config.yaml
activation: "gelu"
balance_loss: 0.00448
router_z_loss: 0.0001
lr_router: 0.000508
norm: "layernorm"
tie_embeddings: true
seq_len: 512
dataset: "wikipedia_en"
Below are experts of layer 5 (counted from 0) of a mixture-of-experts language model. Rows are named router (the router's row for the expert), down (a neuron's output weights, with its number) and show model dimensions 256-383. Each number is 128 + 24 x the weight over its row's rms, rounded and kept within 0 to 255.
After each expert's rows: "raises" lists some tokens whose logits its average output raises strongly, later layers aside. This comes from a sample of Wikipedia text that the model never trained on.

# expert 27
router [167 159 151 156 160 107  94 152 149 148 135 113 143  78 148 137 143 143 165 126 142 144 193 112 163 116 163 134 161 149 152 110 147 135 156 124 137 129 125 129 124 129 120 151 115 176 103 126 128 128  62 118 137 155 146 119 134 158 148 157 160 130 141 141 120 111 119 132 126  86 142 169 119 167 120  90 135 140 145 126  84 103 188 118 123 102 132 110  98 150 126 151 159 138 114 129 142 154 120 128 128 125 105 125 132 130 153 160 117 112  80 130 105 129 166 125  95 102 120 132  96 101 134 148 122 105 119 137]
down2 [138 124 128  77  88 121 108 126 165 112 129 115 141 154  98 112 129  92 148 133 123 162 155 160 143 112 129 120  88 126 117 147  98 118 120 137 151 117  90 132 114 120 108 140 165 104 138 132 108 195 107 134 106 129 127 150 106 149 104 110 141 120 142 127  77 115 108  88 167 103  97 116 138 113 122 163 132 154 176 112 128 161 152 116 150 101 155 140 110 118 154 143 126 133 105  96 138 145 126 104 167  96 147 152 132 141 142 122  90 169 137 155 150 139 115 131 106 152 174 110 130 139 113 132 129 131 151 119]
raises: "\n", " In", " ", " The", " A", " At"

# expert 15
router [140 149 130 150 153  99 122 129 151 120 119 143 118 102 177 148 152 157 118 139 169 140 141 124 159  94 113  77  96  71 174 111 168 150 124 131 146 135 179 112 148 136 159  93 134 142 104 127 107 105  98 164 126 112 140 145 103 188  93 128 127 132 173 163 152 111 170 150 121 101 156 140 118 115 148 149 115 165 150 143  92  76 123 106 135  94 138  71 143 126 117 153 105 139 143 139 141 134 108 130 145 161  85 112 132 148 157 133 122  99 142 126 131 141 161 133 135 152 129 201 102  81 157 116  88 125 118 181]
down22 [156  87 133  78 117  94 179 155 107 159  93 146 124 175 119  75 107 120  96 120 114 133 156 138 131 139  68 132  89  92 106 125 148 148 118 102 148 115 126 140 112  85 136 113 124 153 149 136  69 169 116 106  96 140 121 104  98 120 163 140 131  89 123 133 132  95 136 115 136 130  83 125 100 166 114 136 138 113 145 137 150  90 159 121 144 159 178 134 109  95 105 162 136 145 137 144 142 125 109 162 135 124 130 169 116 105 128 117 120 163 125 129 122 138 144 129 132 131 143 102 163 124 110 110 120  98 207 116]
raises: " by", ",", " (", " and", "\n"

# expert 20
router [177 146 115 153 141 119 105 114 123 160 132 137 140  92 118 164 153 157 149 141 156 124 135 129 134 155 115  65  91 134 104  87 166 116 140 117 126 124 189  66 153 129 144 120 108 139 117 140 159 152 126 130 115 143 160 118  65 156 101 162 105 132 103 130 134  83 155 154  95  79 144 147 107 150 160 119 120 127 180 111 104 127 137 143 119  86  95 132 128 111 112 136  99 108 116 151 139 129 124 119 128 148  78  96 115 143 117 107 116 118 137 122 169 143 114 101 127 119 107 159 129 119 145 165 135 120 111 119]
down2 [104 131  88 156 150 125 107 182 105 151 172 114  89 149 104 143 124 145  93 160  91 115 128 110 101 126  99 127 140 125 139  87 137 131 125  99 119 141 131 117 152 124 152 138 129  68 154 154 114 151 116 128 143 113 109  77  85 132 146 109 114 143 119 132 117 128 167 161  95 157 109 162 125 119 130 126 119 115  98 122  77 134 145 133 135 117 100 147 138 125 104 122 142  61 133 154 104 121 187 149 107 152 118 134 138  99 133 119 119 168  75 146 131 152 157 128 158 122 149 126 116 107 124 117  95 111 141 130]
raises: ",", "'", " of", " and", ".", "=="

# expert 7
router [144 165 109 139 113 126 150 137 131 177 120 137 121 128 183 162 165 116 128 123 114 157 143 160  88 183 151 115 150 148 113  96 151 128 110 164 163 122 130 111 128 130 142 105 143 159  91 138 127 107 135 107 143 152 138  82 110 143 112 130 102 107 117 150 130  87 103 147 139 145 179 174 123 129 167 126 157 115 132 111 123 150 156  61 143 103 128 145 105  97 137 189 133 136 134 135 150 157 159 139 123 166 108 113 128 114 161  85 132 133 141  95 138 100 161 124 115 152 124 145  86 129 155 125 131 149  91 154]
down1 [114  83 135  75 145 107 131 139 188 143 182 115 107  27 149 142 147 155 157 136 156 101 129 118 147 123 167 109 127 154 146 106  77 117 143 131  89 119  68 160 119 127 152 113 116 110 128  94 114 102 130 117  84 161 113 188 166 133 161 113 150 158 100 138 141 108 155 128 112 103  82 104 132 107 139 155 169 126 137 140 176 152  81 123 132 116 118 142 140 122 120 115 147 134 125 133 154  80 160 152 114 119 104  98 160 133 107 152 121 116 138 146 124 110 178 131 140 120 126 122 129 143 121 132 132 134 129 101]
raises: " ", " cross", " share", " be", " support", " make"

# expert 26
router [141 144 134 147 117 158  92 122 112 130  77 192 129 121 121  98 145 118 127 113 126 138 135 175 154 123 101 111 188  91 121 104 139 128 135 107 164 163 118 104 123 137 168 142  94 129 140 131 139 110 119 162  89 139 125  87 124 130 116 160 133 153 136 116 144  95 136 118  79 155 155 149 149 116 110 146 168 136 126  96 109 143 146  98 140 110 128  73 140 167 113 126 117 136  86 127 132 156  92 144 100 184 115  86 199 162 129 135 135 134 126  97 113 113 145 121 126  98 134 135 123  89 191 157 109 107 114 136]
down0 [139 125 151 131 158 106 138 120 141 125 148 104  97 124 104 165 130 113 100 130 143  83 119 104 150 150 158 121 114 177 200  97 151 160  97 150 129 128 136 128 131 135 119 138 135 105  93 140 144 158 141 145 154 129 131 157 117  90  84 172 107 106 117 132 152 161 116 130  98 142 121  92  99 154 110 153 156 113 160 120 119 119 117 127  99 202 141  94 117 133 117 131 151 133 123 122 144 141 155  76 141  90 100 104 117  98 140 140 114 133 138 155 122 100 134 144 117 150  76 139 116 135 117 114  92 146 108 149]
raises: "s", "-", " "

# expert 19
router [132 156 122 118 125 156 128 101 172 158 170 169 125 140 171 134 111 144 145  98 147 113 156 129 157 124 157 131 137  92 146 114 141 171 106 133 110 116 142 106 140 107 144 154 124 118 138 102 110  95 104 139  98 170 115 130 147 123  99 112 107 132 150 130 136 112 128 143 126 135 142 142 123 136 147 155 167 101 159 133 100 130 118  90 151 104 131 107 112 171  97 162 129 116 111 126 175 120 147 135 125 155 134 111 121 204 165 146 100 118 108 148 116 125 164 120 143 144  75 170  89 136 162  91 158 130 111 170]
down0 [150 142 124 100 140 149 112 129 144 131 130 139 156 179 151 148 128 132 125 157 126  98 112 125 120 106 153 132 152  96  86 119 124 139 130 128 156 163 172 110 130 113 128 123 110 157 103 129 128  94 137 141 150 111 126 160 150 176 126 150 116 114  78 100 120  95 128 148 117 121 144 173 136 123 145 166  99 140 111 171  79 150 102  91  75 122 147 113  61 108 126  97 162 134 157  98 112 100 139  90  74 126 137 148 144 125 106 124  73 112  99 145 113 126 114  99 138 114 140 160 176 107 124 125 133 155 104 136]
raises: ",", ":", " seen", " shown", "har", " given"

# expert 14
router [144 130 121 135 117  92 107  96 172 130 120 162 111  92 145 109 169 117 111 131 150 151 122 138 123 100 152 115 147 133 135 131 160 125 134 111 191 169 121 141 140 120 117 112  83 150 112 115 123 139 125 140 155 135 152 136 135 131 102 128 146 164 134 168 121 107 116 168  93 103 121 186  97 115 131  96 160 158 146 154 124  92 135  97 130 151 106  97 102 162 107 143 105  99 124 117 120 111 133 122  99 122 115 115 146 132 160 106 114  85 125 111 129 142 180 137 123 142  59 166 118 132 113 167 146  99 108 136]
down0 [112 132 129  94  97 153 135 144 190 144 103 129 158  79 153  98 111 148 132 118  92 133 192 129  89 116 175 136 172 118  93 131 118 113 101 122 138 159 135 114 154  94 136 116 145 127 110 108 112 141 115 107 148 116 164 168  98  94 104  94 120 105 100 107  95 151 167 134 115 167 123 131 125 149 140 113 111 118 122 136 114 159 140 120  96 114 138 148 132  87 134 123 112 135 159 100 124 139  75 117 123 149 117 136 106 132 133 134 117 104 138 117 129 127 131 114 125  91 148 130 150 159 120 141 136 158 131 117]
raises: " ", ",", " the", " his"

# expert 1
router [136 107 133 162 131 148 106 126 133 134 116 180 102 116 175 127 165 161 135  68 127 165 103 118 110 160  68 103 148 149 127 110 153 162 147 162 111 121 168 139 114 140 120 124 113 119 178 117 128 176  90 140 101 140 119  98 144 159 142 115 127 131 123 130 114  97 147 129 107 111 173 143 113 124 155 158 128 147 166  71 104 147 129 125 127 136 134 100 128 136 115 184 125  90  89 130 123 136 139 163 154 100 106 110 153 139 150 138  81  80 147 143 127 108 146 110 129  87 121 175  82 103 152 119 153 111 120 147]
down1 [107 159 139 110 134 166 168 108 156 128 128 121 170 121 146  80 138 142 113 140  82 100 163  97 117 144  85 143 114 101  96 137 131 123 127 101 156 141 116 112 130 130 100 124 156  98 116 147 135 152 121 110 159  71  93 130 135 155 116 128 145 142 108 165 172 147 122 118 105  80  97 142 101 133 129 113 188 113 151 127 148 156 102 107 175 106 142 104 120 110 124 112 128 127 154 121  99  97  94 149 172 127 145 120 122 174 161  99 138  95 120  92 157 111 164 134 140 104  92 183 106 131 102 133 113 130 162 175]
raises: "\n", " and", " |", " as", " in"

# expert 8
router [198 154  90 186 160 109 112 145 124 132 108 118 107  74 143 144 119 152 188 104 174 161 106 150 159 126 141 118 111 152 110  96 153 122 159 182 134 145 147 127 125 131 108 101  85 162 161 103 147 128 132 124  94 125 163 140 109 151 123 119 117 173 123 121 155  73 128 177 135  96 129 157 135 128 157 130 141 124 147 101 115  94 135 129 135 112 138 105 105 158  38 136 150  76 113 112 160 161 123 114 114 115 103 119 131 125 137 103 104 131 134 121 134 137 155 137 133 105 120 167 113 111 141 163 133 100 104 131]
down1 [124 101 112 113 122 127 164 201 117 160 167 113 129 150 121 111 126 129 131 104 148 120 117 144 147 138 150 153 152  83 141 120 125 107 156 179 116 182 128  82 146 151 123 153 128 131 122 118 129 106 132 159 126 131 115 144 151 115  90 149 125 133 166 106 133 142 126 106 162 111 107 145 105 162 117 116 112 182 151 139  89 132 163 132 143 111  88 118 130 100 139 150 137 111 202 139 159 111 125 117 114  79 113 160 132 128  86 130 127 139 115 140  86  92 119 130 173 120  96  98 179  85 158 142 107 138 126 131]
raises: "-", "==", "|", "===", "\n", "A"

# expert 3
router [142 150 106 130 147 122 105 115 140 136 146 125 140 117 155 164 181 190 111 124  99 135 109 139 179 155 129  88 142 115 148 125 138 147  98 149 151 117 150 108 128 127 161 102 129 114 126  83 104 157  88 142 106 183 150 129  90 126 165 138 170 119 151 152 138 120 103 176  81 130 140 110 112 127 156 147 158 186 132 133 115 132 134  82 130 102 122 111  89 122 102 127 148 113 114 127 110 180  97 114 191 102 116 114 159 136 137 150  94 144 133 154 102 105  98 114 149 144 112 152  95 109 124  85 153 103 106 144]
down3 [126 130 131 125 157 108 184 132  93 139 135 169 138 153 155 151 145 131 176 106 139 147 124 123 149  97 150 146 140  82 121 139  60 165 130 119  85 108 122 155 123 112 146  92 150 127  75  94 142 130 108 123 151 117 124 163 156  93 100 142 113  87 166  86 148  88 129 139  48 160 142 156 150 126 134 112 108 112 134 137 167 122 125 102 114  94 129 147 125 122 127  99  96 120 162 124 115 156 100 133 193 151 184  91 105 144  96 117 136 113 111  74 110 129 157 147 135 110 119  79 106 108 141 108 133 144 117 114]
raises: " in", " to", " at", " for", " on", " by"

# expert 12
router [141 176 122 145 165 148  96 107 132  83  89 140 118 141 128 120 151 153 106 132 135 128 128 159 138 157 135 111 113 126 106 115 140 134 131 109 166 147 105 117 122 147 160  99  77 123 135 110  93 119 126 127 136 149 131 109 133 142 111 152 158 115 109 159 159 136 137 174 150 159 172 117 125 154 148 153 131 140 158  96 133 142 123  57 172  99 124 126 122 119  98 145 127 100 146 146 134 157 103 130 136 136 109  97 155 168 117 132 113 122 109 104 118 136 144 117 108 128 133 147 120  96 170 130 119  67 107 135]
down0 [143 139  97 141 157 102  91 127 114 147 177  83 138 138 118 135 127 167  91 111 145 140 138 100 125 150 128 130 109 136  97 134 116 118 150 120 145 148 126 147 113  68 132 123 122 132 120 101 135 137 101 133 116 162 148 131 173 142 135 142 112 106 162 116 117 144 112  89 135 123 118 154 138 146 174 143  86 135 120 123 104 119 158  94 141  83 162  93  71 158  97 133 171 156 127  99 147  99 130 121 129 175 103 141 123 128 107 145 152 174 141 136 118 104 130 134 103 193 138 168 107 127 121 116 157 130 133 120]
raises: ",", " and", ":", " ", " to", " at"

# expert 0
router [161 114 103 125 126 145  94 101 162 154 133 119 120 121 124 116 151 123 145 147 118 134 171 136 126 120 168 101 156  87 183 130 151 141 150 114 175 163 146  84 117 145 141 126 111 146 128  97 159 134 109 131 120 132 122 118  97 159 142 155 123 160 121 151 132 101 173 141 119 115 157 128 119 142 154 137 161 133 183  96 105 107 133 131 148 121 116  63 126 128 111 138 105 140 110 167 150 136 118 174 116 109  43 110 139 128 155 142 101 103 104 161 103 126 123  81 118 133  86 169 117 129 117 109 155 134 125 176]
down2 [166 118 104 130 141 132 139 110 139 158 102 161 137 144 134  67 113 124 131  94 141 134 153  72 106 151 143 141 101 137 114 124 129 136 121 132 138 106 137 127 145  76 136 147 135  84 140 129 118 116 157 156  99 148 135 122 158 159 125 106 122 131  92 103 149 121 142 113 157 137 121 101 131 143  94 146  98  71 138 114 104 102 142 134  87  84 148 138 128 122 141 126 121 122 103 110 153  89 129  83 134  97 144 109 142 120 126  97 170 130  81 134 139  94 139 171 103  78 115 133 114 148 146 159 115 124 144  94]
raises: ",", ".", " and", " in", " as", " he"